Below are experts of layer 2 (counted from 0) of a mixture-of-experts language model. Rows are named router (the router's row for the expert), gate (a neuron's input weights, with its number), up (a neuron's input weights, with its number), down (a neuron's output weights, with its number) and show model dimensions 0-255. Each number is 128 + 32 x the weight over its row's rms, rounded and kept within 0 to 255. Numbers have three digits each.
Before each expert's rows: "gets" lists some tokens that make up at least twice as much of what it gets as of all text; "mostly gets" lists some tokens that are sent to it at least half of the time. This comes from a sample of Wikipedia text that the model never trained on. Tokens count by the router's weight.

# expert 73
gets: "1", "3", "5", "2", "4", "7"
mostly gets: " States", "5", "3", "70", "1", "194"
router:114159140071122131159100140132175102157083114181132083145109084141162101089176145159148146128100120112116176164148121094077114114174176136172143081094193137100102137182146147158146133117112158141105157138061197150182091089130130067146132066149145166131130081152112091161053106180130117184167165099088090121142165116105184152093164114201162131096183134173145132132162158214152122168134118147082104162103106122127086193099116094155104126104159137149114135097138153102133111143125138182195119125121117080183122076095156114093112194098098167080116124153091153136050168118108150190117129129145193101143166149134094122122126130165115092139162154148121067087097155148153115139155112154118068119119167105117142158149153137155177161174088083143164153112143156175137158144186097
gate0:141190173108086178173151123089132129104127110175139125135125106145096159189072156145162167072142090123127130160090094109121085129139146154131102138086170108148090134116145176166158155111172121079072105149141069095149171187155114091147108167100097098147119195145130099154072083135167111148148132139155086176152126127109142158200155096180141151149187145089082119092120128116174126137144082145102091147156175137115159124131101117155119071109126154152102168163120130087137079156152169154129117100150097104108109167118109180138099183167107181066126127141119165116177137144155100185134114158122159177077108161156105199230117067154142136155073175110180111091128114093076130099161156158148166170135088096134064124128125091139158158152089130142143086102162065174079155132151101
up0:122123161124158171166077149137117068081130130103128094133109190113129116144132124166165157105143112152108101131130156092160145136079171102067160141201104160169093134114089073065073100095114171113106152122152149114156156160126088139115128117137110136101147103144145148157115205151083111075104158090114109143119157094152086132214038120085114178136125157087134110097150098176126139186133116122186112120121121117118144045146094179112169188139128135131072153136153101080109146099123145112099098132040117084164115145184187119147171113110101109128160049129140152089133106106149085132077093114126038173095141148137157149101117094078102150141119093145144149094149181083131137164119093129123094132118155168114141150086102136118103035107135088128121108140125154163102100183050112
down0:133098167119132124137079099141141131166106093159097171098101077129120145112144166067167132102105158161177169159173143085109146144175171064117137135167150117074075111181159191190144097111081166122141164121138076177132088154102089127122112145161211059146111121142149148147142082106085122135104134134139118129132134065123115071165163138140133098120073108104146170142091127074110084083143152128133149125150150095107160123136148106123124142097106129080118219155112136108139089121097146181088121171123098147073142078088109123073181094102070178138138137135178085090147108077079137131083069149109087135156117141096184116116091137134173130160137080158096174110110118174156114106111128088149136084099192152096153101106125137057110131109161128131059152058057114131130070143153152
gate1:120090081140141095139114127158251132143141085143122141130137109159136112098116126177166103122219133117140115109181066176116146111094150100130147159146137112054126091128180174153108160112135135101133167093087187128107113186089132157138073143121108107087137183157125150182120130151120144172115113096102177136119143107117038204122115126195115153101092099192165138145145151104120136073137153112080111192155122076141081102093135112152112162085074156125184133118130146111089116163077124135185095157163141114158146095141106111157140106121112120138120149100159122148163153142079146154108101075110086122139152079161175123105132176189185134076136165188113132101142138126064147125192098132120157040161103126139130165140091204081127171146101141122109161150105156129135171116144104
up1:182099179144134082133082134150178120120091165081149153109146079119139039094125100095120188191134097146111079062131166141097137083099120166114105073148119119174153117126134115171191117144147100078075173140171149100152042119124149137073190085132105187133124096151114126180120111106139116094105124083130091121131132127137041105117158154126159104133093094182147146135151149130134129115158093083131100090128115086166128119099131096101110088140123080116111100162126091116194109133121153120121181143124161122130056090126164159092111145151126148142145137090133130129092145071089159076145126166174125131164123118154158130141148102094136104111111143099205118112099227108147137086094094089054110137135173195131192145103171163148109124127096158111205148166188124129086105086132133
down1:173120136104180123169103153168116161122147126125149136135085119114076127142154138140134141109050121121121088120093081120099068117166181150144157116111186130107113194130210126186163108036190144112157094143118084066144122125181113125094118218104218165087149158144102102102163178159172110134211179149151155130108107134135146095129062102111169142149112170162129064110081135148109141130154137150156122129138135170119150112136143131129146154165134147143176163131115152098095085127083171155164137151150137115075134155098112084173186105114077105085129119170115143131084081101100137113120153114123134160130171134153147145208145104155085159107091129122080125071156092148097153128132109177108119167134188135097133144117078110119162125089131151221129104103170089165190092121154115
gate2:118143106125119140108177096157136114102075150170175132136125122135119155118134048108167067062122149103114160133197167096143102114152120105063081150185154096098170109103167144146122155148129128164184196124126096119077147175105114103159119149165168128132225141202180170167121100183069168154140156161192091151095145187125147117138118093158118154084189145178150150096126094069138146139120129211151152165161124138124110143146186181176149120126103118111172130141130101157138092104120151182060191136158087153134100131130182121097159082126147126112146113142070085110120119134126119101141166134061141131137088154116179075097123113116106099097088108149128073093161188152107122147170116128142057130157124154087118110149114138148146170148172194149114123161137091124148092107132094
up2:148135115099133177102121053160157115160098091090147204098119138103192146095152098164130075070126131140108103084147143030120158185097112116102094146122106097130120168150166164137159112057152134163134063091194129187080104141125072132104154098161167094118169140112192134092205115144114098124163174093115103124153091092115087091180067097140134062119100061111082097124150108142101131155111155141087173066152189147138148184070135124119141140135070174133152099085077085132117122136200137127087123168141126168138142113163134123133102151079129074129114116139142123130068123150116137143146137109089072104133133125119148111126143071156173114127143123119149090119111171139124168163076125170125102082145160081155125148147138100123138168082083058132094119127162162157072145149138139
down2:178124119157090170166099084108117157137129168079088061137215053114124114127089126100132174183199132089108092092071143146225072098124059166087109134150174128161170152123153165143112159167115100164153155159083145162138111131131083110149123114141140185162172066102135082159074137085073091151124117172148107162151132124124124066154153108139140136137100074142160178161159134044147158112157194135159135103135169151109122088156101143107176089074125098176132110107088120136141135149121153098105147088155108108148089092124171162124107136105158149127110148147157124173120126102131100094096123159082187128221132108124093165107108168112107121134135179133100115178146162137098157138140094125113141137129073147161092128172158089165165170142122160164061097139154134158136141168149103
gate3:095196063119118097088142082161127159118150162121182010107109079177141111135129117164157201107131132157216110114130126132136102119091116101127154160162147158151136142108142167136176129137137167143103149078156099139137149136131169059108153140093139130148153089139106110119159124116128126191142127125144172113032176096130082160101157151159110165147167178117153116105152117124135188132111149136119160098094147171132151175117115119100159134145097102108127069063151141154143140136137165094076076085120054104161180149135167141123174103115163195169144134138123090124122132112127161117135142125170134143130187120168114120165117096158176149068120171120131109104091110106124101063153157089136122079097083096094126171165168140070127091061127108101169185130179140155103117182156044
up3:136103128129123107132143166177125110134137166166142112167148149136105172124131122123116135114099124190088164170146138149051111050106166119106085071145154179162103124105134122093152155094084157109174165094092173122106099159103216098086119074081115090155194124188132056161169133135088154101181171143089164147101148150171160149123184123185161138146134140083130135080149157121162148183119189087156120148114111164089116123155147202111149119144108104087173111137136102197185125129143081117085092141178091126113103163168152125149150172090109112103114156146121109077078154125067112113138155116199121130070141126213102138133087154107095191150101114115131110142104145134183143076088096176154142145112167157135129169133102134165112105101104104142175176158138148138073127100069126
down3:075078152190110182125118175170167082125119102109147108056099127135092132129110098132174136069134144119141153130054118096140165141161078081147164136071156111123134099113126115168113141129164067090151119124112105104141219034177132158149118094110098119084166084161073160076105171172112116122133170167154149099146119163124112108145096120104089131153097089084123115077098077147098169120138177130122145114188128139139125199224116129143117133115136108185090118168077155123165117150155186118107104126076168188149122099110131144134175096156157135167171160170092091118112183160175117132148099161101133142162142112170148175091121097132118105126115155122172111134153156142140085147145148119130114096066112174078132119086191119106095155100136100119149068137170115170157123169077182
gate4:105162065174132123162134137114125144130122196135179084151140175089111121102161116149114186099142121079163123101125068107084107167063125088148140127103176163086148111115088087189116102074145155065102139114071135116078074093090115128071090102192156117067132070170053112144145116113132110171123155115126124101042137106148159114149140152081174133161107179159136176144123135192142129105085087102100137109116092107112146152126136132105113080120139143090108096110181127145182137064121114145118115078141101168145173081102127195170129114104044145150137118081100115134157120097138113126152113144166144130186152109160114115141131074129190132103196115128063164059148138083082109132120144121133152064141194108161146115153151105081117179132133103172144172089137130160143136119158115
up4:098120138141127082170128151172171147151125072125104119182089037122130090142137123057136166088104094115201133100091180173106151156099103086094171117121106096131109106130163089111128143159151165148188152106187166112126129093059075077122122166166117124126113129161056127088128142134102165170151124077070147095126127104103134144086120098102073162096160137086084083132132148088130087098147095180138151092112110115171177095119173109134103112128112142104113154146116135125105170119170086150114107197129114144093143128129056128114124161160052157174123107090097091147135142058114117162158112138145136074100104161131210101138109143180087188151074128114104123110107117098147154053151124130163148140097122139121112161161122107196101099055198102117116110154108063133145175128140098
down4:110126156133139124126115061098135141149126149144114091149139121092169088115149178119104090115072138209113084176084141121134079130156100068157114155092153138081167073169085137149080157201145054160069151130166110131163182089125139165152122200167179167154150099086131171142123188127162111101079076143155131160096153134127099096116091124160081160197143121075103153112084149151125102084175127124114107119123142063150131149164193098140141094103097047103111118145147125101146107130180095129091102117116092131121112178107130119146143126122174151101170105145094093128122157140095145090139087152070104172082109088141161117104149112136104132090126106126161105075044117107058120101090141157119154104134174103133126088073209119139130094064109139133148173197129147121147084102118110
gate5:127124103176116159123128139148122109111118097136159130161151101164106178130139149111161142209077147127101102124107151141080086159121165133119122104198129138196089118140084097097121060109146112115102133146166141146134037139111114112135093147121073150116122153106067098126162097161071139179098118131095119171137179150084130158104098093135109171088121099117103160093159090127149122150086162104182108128146122089075115144135177205160125086169131102112130108079206138139096133064130077138136169138155110109123087159223129110126073100103123122062092103115122184111036121104130154145142121115102094166087155104120178158133177129086115147191146161077099101113129132165179181116149075110072125098136190199117114146078177131117114125156105145177122085109077129083146105164135138
up5:151129177155134197157113145108133168101102198145167100128140112122123093132079144093109149128164132113110192127135165188165123158138134082150137168112097152139144074116082087110141115110106151143100085206163138175209120176135137132097106104192097108110056178110146133131130192152107147126102142082122139147122183148145130125201150146122122100069117089159145152126096089109099138131162165142172161093105180120159159172137112104092149170105162166091113146148116109094186087127131178139117138132074117170116118151110134180141147175162115155155130130137150053111150101096124122117118121145175095082107111160114177184096174128159086114117128153154122141122121160068224153151081053074146146162121099160097151110199172128129165131137098071102189128131153078093143055173122128
down5:163161132158183185093147114118145153112143146149127158117109095130086127180148153185170160106105189096152138127146148120119177074123133104184214076092098214181186125152091154121145071165104143140134113155136144151204087109106170101179126063133105151115103161158087120095155127119075165093161147124171115054113114117162168105100091085066106159097033156158178166137087142148121062154124186155163130179145061124106100107097133112134131148121088109145116137161102081132171138133118123077116114105120133122134102149115130124086069087112139079167130073136173092104158145129146092132152133146154176134166153142156130101102140085141088237128114139131141128112192120185165086139086125096118105130127132108089137136150096075181107122158125156082144162150122135150124154129147133
gate6:120085136154168127129118156101160123112174123082170174156084116067102162125076094127099140091121089107109137085130165130117102119098140094071132152143119167107057157170101113184156128145154133140155142097111156109120130104158117132160096084188158093132122114200114082057105080144173072171134176223093152181121116120143152109137139158181129140114130116099113122185207152112159158141087104121149113121206149112142122117116123174111133113129144102148051064131123122111078111124127089144118124171116108071175097109125140154132127131151058149120109117146108112096142156126152130103160145077131092116136187158142186068117144189150100143163122107102096081159080124166130128195114173140197151104110132138051073204077138118125124153140121151127187158155124189158161185152141169
up6:118072136092132138090140192114147127182181111139161145138133102090127104128105095193078086149127103157130135172101152176137202125103134117154173125134118121124094186100183169164109157118157166168154125199157101114153103151106125135110125126159117156106200112148167079107099165129105100155170106073088178094072102142101105086147146170141052092129125083109134131118166068188153118146153096158106142132137163123182125133099136150069158170145210109135118121118111150084121107098091100106224064123103059081157090160093106099152150144094106127121186091177094057144158153140133196133198142073108144083146132119113106081109115112181128148078152172101167130149092137135101092129131163085153061115139126105157096134159079135124133124113155072152110129141112130139160104116150106
down6:174107167103130146116122082086129112130112072099110135132159127109169093188154141134103182186145144087157199159156102148124121108165110076141097155104159128131105125159175126150133142173172084080107137139116100116152156131141116120156095121105108075174138073125223143091170137108129117113097205086094082157142068203165127108065100121123116142056181049127211109122128118128121139098128091113117138122106136101162088143100094136079090144100112115150176092152120139142115135144119141120105073092096178097151104090123092162116187108128099137162141102183114147094185124120151109126115103163185118138113151127126193108159048145167126083083155138090104114099153164075089215088147131098091112091140111057139108134153178135076128087165145143115135153118091081102090142104091133
gate7:108111084084087137133141082126120143101142094166104123112139109091211166125088086132129128132143113107159118149137094071189113091127170117107081143133092144088158139165141134113129150140077102110191045091102104110120105119074129109097164067116150119183142121190165121153106192160081148106185136134114067191153161181115140134093096215114089109107076100149111089132126175167134143086128127140125144164080155066135180144176099171120086114105139149163137111152075082148098113126121122131105196145178144093130093123192156122147127085118154087139163137134134158166073158176179158164126120119157072167185132116086065090123096137154052148113152158132127173152151137126121158154113139130110111155095095118101116110105128115074141158168076145129163139208117107131176094086068124
up7:130201150162166065178126084158161140152149094104097110118145088127079172171148103135152132175091058084130142123141151141143136081162095117165213137141131153115143119134088101165128180148118148114116168137076113127145168132129123047123178127123115093139128148107172142099111138099158093089113142130099148114141132110142143099145150131150098162091131138160207151133105169094067118138090086146162116117054171162148173089069150105190101153081116230144163114149120179116128166097134118120158120157165128100120064152142064150087144157156150097089114155162086202141204131122136059098126077119187140129140109118158184113160145055095166117091123122105093157074116065147111070136100141111073124087135156119175116131122100152130124147100149157098112120111074166127082151141115137
down7:165104155135133145157148202062140164122121122086102072106120130081135112130129122137149127107113144149184102143101145163094198138077131132166165080109136129184119130112158130158149173108122076153084162082173199088148101141170165138157115110114107127105165081137114155109167145120092142101081130193133165090086126100142165176084147106113117158099163116163131108193139162158133072109091145076100113120089098122146092065170101181064166107173142098113101156174162099195087123149165069147124119154096117087150159096131114105172160114146140152160089152106112095133109105162144150151132186098201149122110123090125157092139058169157085118137105115189079181130139119077165187120080115166196079112140136118090176182136133118133189121166114152104077144192131102140102126142104149
gate8:119114124148196145102196088082145107170103169153108087113103132137102134139124159194112146148085100078080121164182133111084114153147222158111174147122100145109172117163145145115118141127080147083166078118068131150148114179172126121090135162131120149144131072124122130083123135168167120099162072130129155158081106144164140155115133106190149129140152082191087156129060110069137087079154132144151140129114168143069099165098126126130118120112091139113128164122125096090114103205160087176152167163132110164087161208131147186146180128112135153183145190120155174076126133149156111128156129170108105123120157165104121112100126139141134123147124084134149100091100186125177138172137169054172080088140163138142103171092148179158103111149179088197127101134115203132162165081125108
up8:131103139099119140125129132218114169089155134120161095125149093148136114134105179088153146104150177121186107143135126184093115139130180144125110167102076149105117100065133099088087101194160101163100119187115145140138113101128145161163107102136120134125199055141190092117173144112182086142156111169114151104147144102160198086200147120160123150131066137124174115157110120103163088158154129159119119100130131120095127151165138080156102125111153123130168136177144064131182164150083129110118135146079151079179121152112161105166186150111109132084096143151140119150171125046105158104149051178108115164108165115117129182146071117117104174122135089115119184121178090118100179224122047130095121138145121151166135110115118150171094166120085078168067130108185091127109125138090136
down8:110144073121124155119156139117164133153127072089203145136119104118110127146183104143163107130111108170099138051089105146101163162159157154113180057175141118123165149151175130133064086120096171158097060093128126111121172126128093120120134153103138111190148080121138147110106140122121135153144108102111134145140141107116108097143150127147152182100141124161148116180173102069175117097188108123166097128150155076082123146180124125081147136120166064197044140180166137118120086081092132110152031133133087163108111143162177130124143115170132160171147189119099154118175121138100155141108090188173105140159114161149158133114177100111116182176115116083156121180128084121150098097130112108101094145170190113167171149100105176191174088090135130178200119170092116110102081102136097
gate9:138077107161156070167170085147150085150246084139135140114130122108145151108140150122082102159098086146120134152122148169084179132097123156150129097116122148105139141154088157144141105165198104105129133099130118185135125140157178188080159097151152118170135131040104149119159156143145087125166141079131183122102094122063089167120105179107127105157127113114111123183150158159148118130116075098112107187103099145093145157067097140119128166151150134135147113158134085126134137098132124106081129141123120129086162154099194136107198206106085109175091148083135148105098156132107168099203111134085148174150074076140142054158149127153095031107071112150133175103144116193181105171099140125078094142081169089121157132173086118158142183146135107126107170134098142122118135129099133
up9:178184131143086156152132098065140155136133087146110112146067142112122119063094121131148122163134101150143138074097095103097131110087126125152130161094094136142137123164183127197096132104192126208123130124152149108117164125083119093101089129126138112144182111128126135123070104115052146126135107114149168175114139135072167153151156158091160165166135084150174090173133131164154141152145182117103160141152065137191146125111125080130100097121074147084122087182112122129136140064133109107157111189080125167170130046164118133089108111182133091114088182136137155044155116151127121136092092173199085129101103124137117055115057177141139121183091106063109150114090121154129138147088144064145154138136116087096172150175137139101135126107063148171067166118138120103101075114147164
down9:122112149101154150083163116150105154126129148094131204174164046136143096112167140163155170144120050172157137091166100080116155159168110118133123166083109155160110156161150165135157129049131053132195124096107038110113162169083096136103079159132135121105131118125099115172122066081097239101115111074127072153174102123111143090118105103140074118106156140136119098136156065089079150125105159172107165105093115124128160131180175089093109129093088112117142111136155127114116110062154128177133172183138106139132116114153095162068088146147092127160142147127116121126148148131104125106117117159134075105111106104112148113093177105146230113152145139106153172113112134121154168085145114175118095181167180102178140096137130116121117145146080123099175058158170105112169120103113135
gate10:111098087128123105140155071161171122142148113176149153093118092154166109128066092142140048104089143111120141109180091164133105100181092160115083111124156117185141101186151155133145123156055142113126107113115132145089162122099144139121146166090193141108133234154141049150161073141163120136092086101120210180161173142159121075122134108159084140127154155112139121130118153135106093098135087132091117151128110130110124112143126089123168118121065063120112136158138128131133182064123073124136161137064119117060147198138136144166162127149112182170132050135144096139112149166112086156146172091184136095147105144152099116129106089126081144156127074178124134166109123113086131148156123160130122058080126154144091173079130128126194094184094147085181070103131141082113085102122135
up10:087116080132103078162102140149148123139137095181145161096124184145146169081109133098123078142120123101149058118056164107106151107084120152150102150154074160129146120155157205122133182110125140167161201124135118119108133141075136113098086098052123111158140095129175097204140074133168115100113140134106135127116150173122246126119072154085120145084133140070129131085143092095107131160129112152097191050164116172135185098154115134110124123097130175147091160098085101159122143142122179132132096096112170165159134063172121191168161107073115117142162112111146154099125140160141177171150167132177095103134076108165121152165104122111135096079109107115125143120132136113144138161117125112114159130122155117110176130087151154052123030141158147128091202119119084137098068132124111
down10:114175140172160125120138139094111105128126168139197080124196126158088109161126145135138186053125111126102096112103186097126143126092156076134118131188085106114095066116120141113123133147145148104155169071092140185116148097074124099168132123151093097103176159098117099153154119028116098110128130118102097143151155145119099105086092080157132149095102110186153149144102158152108123144097073157132157145159141137176073111081094182104140146127151121117149150157209078121120184086080101093119148138130131130127101137158095138170103143173072099124169121194070140179092100120125138106121084121102103118134147100142096115126124145143158115181138185075169178120053125137080088072128170149137139133165204145096142146107183141138133136105129117122051095150129164073154137138030080
gate11:218142113162102127160071145116112103101094094162149127150122117151128088122119105116141104154126125186101136038125120118069113115172161072099177109150144093175138059133142115175197090161099107123114109149134184117127075171100124108093130165160078118092138122101101099118181145146099137148138125093113042158196152103155112131105131039111113051125053119164093164116135131122153073138186070158171131178132131099168098117155140148092081105045173144146149092116073081121108144124172085110102163142171131108167149126123112128148156153160131114147103118111158067130095168176151092144182130155098148119112092140117093057133087120134126139176126167166109184167125153148138129142173060158121153142087081155130159091139126180120141149119167149134096119166109141102127152172159143
up11:083125164115105115141192130132153149128080135160106188158092110161151128137105133091098133184171139059138119129164132101140095097167084130116135132131117135134181126141114135119151103102100099110169161143109058110171074120169174144138146107081127148133171124130122084158141152145125122059136132176152115126093133127175140124166095122083166094093198128117125140094121072109103181155087102088106145125082129181108118149113159122202117129176085121153112134141175124089092125129131078143110153096107127147117092130192208139100165172137115102108176162210061110071101076134121122202088047127159129115155172116127128109162086081117119080155055165075126119096199150141131090125105164081106125150133121167138097126166170096133158108198096212159150111110116150145106086089078141
down11:157123136125188120123166110112090104155136086198146068122134109056177121109081120120186128161127144136103159185128061116131125143152168129203154178128096106102104104130130137102079135129096109138131126152087138135179144064123113125160112182120132114087084098217108156143165154162129125137155122152101113089076099187061144108091130131150162196115159091092199172134073135147111094119125130136156154120109111130136095159116120091143126145121116102144114032149120124164129138098028107116108078107083123156162095129078104116127150110075118140079156077179082154174122190142151171105171165106161173176116176107108145149130098168174100123088119115108039151077179159124144197091136130122088146111074087131149115114164157166134109135156126125133138107107147070110139104153139122
gate12:146124109120139100150090179154122090154099111119087155152146170112144135133101099104152064182156089124166145133107139171088087136162180119083129110160164102130102080202176158133169130128119145148094165143139191098161091102126105133124038115148086169099114139145123108139141098105107164057077131078139110159140165154130140181091149102123159111117078120164164112157147155105120135116130229160146133188129107160145103115188156180146130135163163107164107140115125146123116071107141131147189064081124148146113150054075123107101039157124117071117170086142175102089096189077097141153087165107128168105078113128120119157115198143186118123179155146106089153106121155071127134165137119160089170177111134109165116139089066141120209116135142148130086138151122147093132109095091161
up12:210122132116185130159139123134111130133119161132162106159173114140130163179093156090117142112118122150134141140074157160143155115189119139157142148109125162109138127112118131088135136153106094146106129168162123111148158122076166143106163113126126140186088107066163124097184128164154084130139109203104196137083105184136175095172132180151163052139136158144124146131121171121144144217114147137168169055122139175177100142163137113064171061143086100198147143164134140167146182120093127156157088136084170117097110081213111101127081203131124158117124089126047236128137088139121115107190130133096078105137165169111116086114173128142128116123161135117167101109105111149105127138085118147140139141147146120132106122179138068135118112051098068159153121107124118124190123164140140
down12:132136086154137128141095168122131139047117182089121171122107163182124104088129054089116131129125116135121098167103192088109108115065115151155079081102120175158181177173134134100099133145136137142109161074105118087158096152120091098161127136084129177163131124107117120199145132104116118110133118110119144129141119187130137173098118030100114110081120139154173133160142135166100069156150187139110105072117099105174120132129130114041123122115149120032120120155121066117089138131103142141152169117132114138104204100076128137113153113164119161155086132117134156144129101100059108102158144146183148121154081113083030135120119148164111147143127164120127124127092141080109148089150137193148126136117096117203145129128153165135175143106133147108053079157206107169147085050139169
gate13:087106159147136079153175119169126120157172104147120167150082136224174127124146091136147132152174165112118142129205051149158095149171100130172125126163139128148102112055189116157134143081119054137098161067156137105139105107136178062171096124165163119127149103134133118171205160183119106120093127139135175104134182131145152114141123130087077125141129179103177116185152133150149117180119109092074178076068109163128122080135125090150134158146092120168146122164179093110126117108088115154144094107086154147118172151068116149145101136136158119126129108123137066112213118198122165166089084127117120070141158181110160111145161089114140084113156093101090158129155154101075144169090183164122100170116143146180124128131095163165155116120152070142186148136089144105126120168095138
up13:048101095147171067117151121120107122083121164074191101093121173116173167108169087170108159137125127122102163187147053159152163171142158146120143158160081162152145114062150115111145120132081133091124070187155142140107145132153103112111111169128145098195091106110108079117151141154123158112070090112217105117133187170137073187159088095154145157150139123137128125186105109180149124153061139167104135074140088146120194135192179109135146098134113118125125100100188120174145137117123149144169106122135126200110095159107146112115055123099168127146165130112108107107180150168110206096116144183113156128093150115151148136094147081097117105075120116163105138145089144113116076173119168100162159147162145142118103110131119134091116133179151150181173077100122109082096071155162150
down13:151152075127116056152183195161132156188154128058106098065077113155119103133084132131100102134132107156166162088126094129111133139167118149091172072135088074121148141117104162158174169096130132104137166118145099077132059137112145098165096144078146126111124142091129198161106183124135153137157075198195148171100141053124091106152156165070152149110094166076106153109152071162088088111114109153138208099124125139105152077136151107095130139148127157177119136109168126168122145138132046141129123107086147091122126111124128158155102093088124140095115128162132055142160140126105069154092148152052130107072139113143199148112142131128134165138116128105173193154175127098161108099063096101120085097141105177067149162130161122112089128063157128122110120105144132159085161119139147
gate14:164117125157121117079132123102099135127133139072152082162118115122142124112150178104175143185101126162140131036213064100124078140105116120107094135129152130125121147132174112133161140177161139119129102164197129105100118061133190133065130113090145099087109090145084106108121112123146110109163098146191149137122141116167109072134189161058158110154246141169146120130115170117186120124119126132106133149129089099127079148087142114149067180112096121209122171124152153062088155112147123155102143142142168094079136143142119115119099138118132180061055168080132123167150138170165189161098102151154137135122108143140143172189135075132082131118135148161109186095094079164116095205155092129078117117132116084172118121125172145079129098139131077115152100148099111131112132149081143
up14:188096098185084115146124081124098097134108117164079091130136098117131151182129079169143154118135118149161125126137143112164134091101044136105109108117126200201185115152185100175112151116134148130146131174122131222134092094124191137153128164092153096167141153066176117088124168126109148159088165143161172145173185121154078087118156143097091134117152160131160139139157145146131142126129145101142118104116147165178128181174126080098146101124171141082095115176090127216166140096153137096142117148154105093142122151126190125104120127134156164110116179122146152152118155122055126152151132105144111141157113074149141053133102128137163085090157172032126138102051132135069082177107115161185159139118131133069172143131091133075131161158072057077143156126145159118106126125130121
down14:094115201071071122164144108127061140122131179089167107112142119137122139067113090134066111112103163116117129149065146135166135159054140149191120120112115137113097086131108126136136125146144075121108088131140128195121142132070138145145126133135150071139126179113124112093139118189143185146139153095169059135120080150106140139154122140171094071089097155105133103154130122179101097138060114094069122101101137154167103101106098118140137074117123124091127123153122100147101157124109119064134139161089092103107137158190184124149141144085092077128132174160033096100095181142117139080137125091129106160142073115110132104115182096096135138114159092206140065098159132155233117140103202158175060119084113137131106130106090115126059127133136127142137149130207068107113126126119105
gate15:156103138137112143139111155139153122116111144185125115112140151162097091148082173144157163113112132167136106164100123084139100105128142140120127153150080081160206142081157101136093169139085105071148137141151111127101117114119183165133160133161126056141148125163089146140163065089184162080105062133183105136179126128164105171121130108113127047111158110085149060157105074181127134139153151165148131112156166094128098071161144127140100113135174121131090139181110131165065064094153134145101135158166124184172083115124114137055140159127145127093168106058137148189135124130199129136143155133181122114132119172128087117070108112126091074165102155144172149158130112143143164115131119079158162095147173165131212052131173127081090093104147102118065112113142145169123037127118074
up15:146084060120094108083102135177126121179133082099069072125120158112193147130147144120161153134133142101107164120124122103082064140154123111114152115144086098112091117147068127143131108097122149102145175116149131121166098074141092119169116133136197114077173093129120176131168144081120137135147155118141153112079150132063168101130196104119113111126171216063080153160128117133083091123186125134161097144129147152120077126096115094165093144177172149137109208153146099125155143096109102143091119151148159176107156090158097177107143125185075177147118146082129099114170135101050106125159152093135130172122144135158184096102125147143140126101134110136074117112125077190089089100156126129125095158152095102064095156140204159063133116135125133137098157139064118230113144107113196
down15:174130114072177131104076130094086116169069100160109143131094144134105081088163130128067148078108123128074140088081108186085124137087164080076143105071150117167088178183119155118105098099145101185121095118126121105095114097148058175163100164148137193157106132132059142127163154145126113137137156132128128068149108180105160108126080126117194158105131129180142117164080162125125117111088147100085154171094095180171150067114051117090115125158134149145082104132133134121112132133159112172122154109074092157109154142155205067185167104122134154143132076129149103151075151165152139150098152080106131061160141218101139128104166163123101139148159116192118181167126137112162094143129125139146157075117119147057148139155108162180156134087171113128130143143139158088124148154175112
gate16:153101127051135095134151158142153132129102147127110148082153103087123127148161145137095113137095143156115156173090085209149152132107135124137113107053120181155080206156074153081172191141093099092071130121066099138118092103126134143145149116129126123168102171083124088116103129108142132084127146158063102101118140151102107180190115139161138114101140156139205134155133111150144144120117149198159122115137140126162052118118153098167129154107118154085156136203174172137137149121129195172124067194154148128070169152066112106114117116110211156117089137140122078122100170128122177115148162156217186116097131077121118092125072152086105116093158091144074145090126137148158067077168157132111109091113095147130174146105118100121153123171163079120155155123100162081149156138130091
up16:154152124137101036116123119087148171155146124153128099120153125125135085151127145168139142139112112182128109122120159141091101191088142118160152024145077096077150136131153162165161087085121155163137074139148157165129116124186108184108099174137085106114139095158097139185064142153115182169125205123103144163162102157160094104145085154160115133125146134152120116139118148068107088127156151133164135109068113087161016136144182149115144160120134094096098082165161123137110159108136120153125169128115094094154160164111169150137188132081148119139158146121128111123124125177155130176086114111143132162154143088147102050166150067164094072136136168085137164121081139066066080112108169158107072139131101137171105114123084110148120114060166104136196187160153129139172159165115135
down16:120121157065040082183120170156077126211052166071143133140121119126098141085092134082105181186072108140183106110092106108133165122118167137165119082147103136123133091164162141116112116178167172126129157129101148144183157157057121109181116123129174159124155084163129092128185167194095107113167119150113102095105080095131119126112158171097079185047130077113124154141147155089153162132203140166082144220103110143141144072103107110133143102129120166082133095093100128111112070155139151182101084135147099154129120111138127155140131116121158180105120172137088122087094116149119096162083137106087118071165141140150123139171128140118106112098111094086096129132133126114188135142109078118148101088106149108136160160141164157098114089179115099098138149160144165046083128130093112
gate17:102112083202107181178103096075155071145153054104124125137121063145144165068115159153171135119136098108137188114113135112077142118130144148170121055157169135173129103174137115107141124092142155121062196089075102124110116098098122120112082083126082107118134163103080161123141077104127092178125138123163114155135163137151054100113195179186131140092070209100151139134102142108121132083179128106095161118093162133165105117146034153163110161179145141117113146127124132104073087109071114049151179079115158139117121105087098124109145159112074137168150136097131131136077182149154142179147134135176170088111153151109144099145137070135134102081128100153123164110124139138089114101129095110153109104081157139174156218089135138143136161178142137110104166092128148103099126116136121
up17:145106167113143159122140135080090134172107121112133096127113091051156121113173108146133129172148142142105117117115091182175101114155130082130100103052112104184087135155118127134099101082111159148121081120141104152139149091099145111158105169117148133203107125142171115136180168172054078129130111134090129094142140105154147125091116099081139169139064121159146123045114105142102114149105139151210141123165200106134113071086154112099113124089113127120131106129174094120142162136030124085174064142171087068191105119172125122166138117104100065077165130121218114094123092115148136194112144118134165126079121119124134099135155118123048112148098166163129153088116143080135178151134137190035128130131131106125118125165150119100084071081112101167115108136162090100110089157142170
down17:107157129138127088160182116122183161102171159119125115111166190158109109084080136078097101093092103156161139129103109143059114099111076116075174136097072131108151128110110207107074116141173103166204180118151099103133065066140140109106149149104132148133085120159118138100147172142159159157123160167119140208127154099087118081148129098168128160090155128159115129087093152092133128079117118118112089164162130120108163150112146149125161120107164144170140100119125163195191104049127142176135102131148130073117119058103101105153100134114077126141063119154105115199089087130115091090125187140164123190165154155060149159131071105131159101072155154145145089154124131146097094062108144112140154142115134094207076122125118128097164111145075177163124127093101080152149121104104162